config = dict(
    n_layer=10,
    d_model=256,
    n_experts=32,
    experts_per_token=2,
    d_expert=160,
    d_shared_expert=0,
    activation='swiglu',
    moe_layers=[0, 1, 2, 3, 4, 5, 6, 7, 8, 9],
    router_score='sigmoid',
    normalize_top_k=True,
    routed_scale=1.41,
    balance_loss=0.00342,
    balance_bias=False,
    init_std_router=0.00919,
    lr_router=0.00107,
    vocab_size=25914,
    norm='rmsnorm',
    norm_eps=1e-05,
    tie_embeddings=False,
    optimizer='adamw',
    lr=0.00146,
    beta1=0.95,
    beta2=0.95,
    grad_clip=0.5,
    batch_tokens=131072,
    seq_len=1024,
    train_tokens=841300000,
    steps=6419,
    dataset='wikipedia_en',
)
Below are experts of layer 6 (counted from 0) of a mixture-of-experts language model. Rows are named router (the router's row for the expert) and show model dimensions 128-191. Each number is 128 + 32 x the weight over its row's rms, rounded and kept within 0 to 255. Numbers have three digits each.
Before each expert's rows: a language model's description of what the expert responds to; "gets" lists some tokens that make up at least twice as much of what it gets as of all text. This comes from a sample of Wikipedia text that the model never trained on. Tokens count by the router's weight.

# expert 2
Wiki structure tokens such as paragraph breaks, heading markers (==, ===), table pipes and separator rows, plus words inside headers and table column titles.
gets: "\n\n", "==", "===", " ==", "====", " ==="
router:106108117103176147181091143167183137076138162139132155150159071098140160119120112161120085109183116098112085117133129076180114135134091086101134100082200146106146135155118151101176152109174136

# expert 28
Full stops, closing quotes or brackets, and line or paragraph breaks that end sentences, list items and headings.
gets: ".", "\n\n", "\n", ")", "\"", ")."
router:126163098118149132170148163122096103145105192138182132126152108145126154061092132139118121171165078098087078100170177102139137142202094103097201114119166112174125109179157181112131128045151117

# expert 7
Sentence-opening subjects and the verbs or relative words after them in running prose, such as The, He, was, has, which, who.
gets: " was", " The", " is", " that", " were", "The"
router:125129151160175126123131145137109134139125131151158187144105116097078189113121146159121137199105122100112120146121164103173137141134111109133149090162175082100107122184113152187162122070141084

# expert 22
Heading equals signs, paragraph breaks, opening quotes and brackets, coordinates, and prefix pieces after hyphens or quotes, such as un, re, -f.
gets: "\n\n", " (", " =", "-", "=", " \""
router:061158096085139068148119196117163070154131130105163130136120132114113122110101162108122147167140121146105088086140101125137138136143108101114160127126130096124094116154157087096160154096171088

# expert 0
Capital-letter codes, abbreviations and math subscripts in racing results, catalogues and inscriptions, such as FEA, Pan-STARRS, (GER, _{.
gets: " ", " (", " | ", "R", "; ", "_{"
router:128147074116169165193083160111109138115142178156177191112163079114162175101116120157103112152105112078082125114096133117095174136152136128110132128110168120146137167116125082161168158118117103

# expert 25
Commas, and, or, nor and semicolons that join list items or clauses, such as England, Classics and, Adils or Helgi.
gets: ",", " and", ", and", ", ", "),", ";"
router:144172143061167144138124136133101106107098159145093173142084122121097164090079073108131102104156061111065111095171137133087169167123107167121139108106185060095093142190152116126091141090139084

# expert 19
Pipe separators and the first word of a cell in wiki tables and lists, such as | Japan, | Decision, – drums, | Independent.
gets: " |", " |  |", " | ", " –", ";", " |  | "
router:127153141139184099140110181160163136148110165137158156147080120128126125108133117139101138132080084075110100118107121120070114133193085129077136102105202080142120142168150113144157182096138121

# expert 24
Articles a, an, the, and the word just after one in prose, such as as a, is a, The, general.
gets: " a", " The", " an", "The", " the", " as a"
router:107130070136192146091103208139171126114126184130130181141128150114097146085174143111135111141165107094115157098148146098103173139130085093134154117088130119109105158148135123128160186098079104

# expert 21
Digits in brackets or after a year's first digit in tables and lists, such as (33), (6), 2026, 413.90.
gets: "1", "0", "–", "3", "2", "6"
router:099149108171157121103101159083174159117118194111184121131101124132132130111126104151146084150129071102125072082147112088077134132146161084152112088052172089084102155193122123132135150053124136

# expert 6
Line breaks, hyphens and labels opening infobox fields, plus the word to, such as - Born:, (age, ChEBI, Coordinates.
gets: " to", "\n", ":", "-", ": ", " to the"
router:099124107111200072160075146163159112135130145102144109156114122157158175122164135151110146203118163099113094064134166125092129169119151077096115116137120112123122102152120166139112145089125108

# expert 30
Separators, digits and punctuation inside numeric cells of sports and statistics tables, such as | .750, 0–5–1, 2:20.
gets: " | ", "0", "–", ".", "1", " |"
router:076139135134132135168126137126183133145088130141138138186107128087110194096165129141125111186111067104074111080189162114085125168168139100072148127099179102115119121176097146112123140062221130

# expert 29
Words right after the, his, their or its, and the determiners themselves, in narrative prose, such as during the, demise, descendants, performance.
gets: " the", " of the", "'s", " his", " in the", " their"
router:110167105110165130134117117147181163125079141129150133175151122149111107100123151147139128128119123134113112119156180086148101157193141083125154132155123136072122113141165163177136148061100082

# expert 3
Prepositions starting a phrase in running prose, often with the following article fused on, such as in, at the, on, for a.
gets: " in", " in the", " for", " in ", " on", " of"
router:095154083111141144184081081140133134160121220165153103075107151112126141115138151123166098192153126094110115091164141095128133134117137154118133093071182095091139140143152106140146155074146119

# expert 23
Quantity words and linking prepositions before noun phrases, such as of, by the, with, many, several, three, few.
gets: " of", " by", " with", " by the", " two", " of the"
router:100145119110141124162123158142150092139094169087152125141077117148130116105143161114111124169148063147128119095125125098102127201250104108120130100103134120123137116164135092116146136064111066

# expert 4
Plural or inflection endings and mid-word pieces like s, es, ers, ation, closing parentheses, table pipes, and object pronouns him, it, them.
gets: ")", "s", " | ", "es", " as", " s"
router:118118099146136118109139174129123140139086141072155165151121134115127148091094078110063131144150097144120098090129209158111130158111025107144076123149146105161128111102131079203125118076136105

# expert 1
Day numbers, month names and year digits in dates, such as 24 July 2017, in 1669, 1851–1870, plus the dashes and "in" around them.
gets: "1", "2", ", ", " in ", "–", " In "
router:077172129090130172176126138165162122155104202077151210130152140125133132119125140147113122156154160093133096154160169117122119164116140106061158143124165151089108147151104094175144191050136100

# expert 15
Cell separators and numbers opening a new table row or numbered list item after a line break, such as | 1, 31., - G.
gets: "| ", "|", "-", "- ", "2", " |"
router:120195119126123144141101151146183101139084175142123162145160125072148190124125099142108150121158111085111149085091143070126153182144118107112190120122142107067095111138169129172127171110150112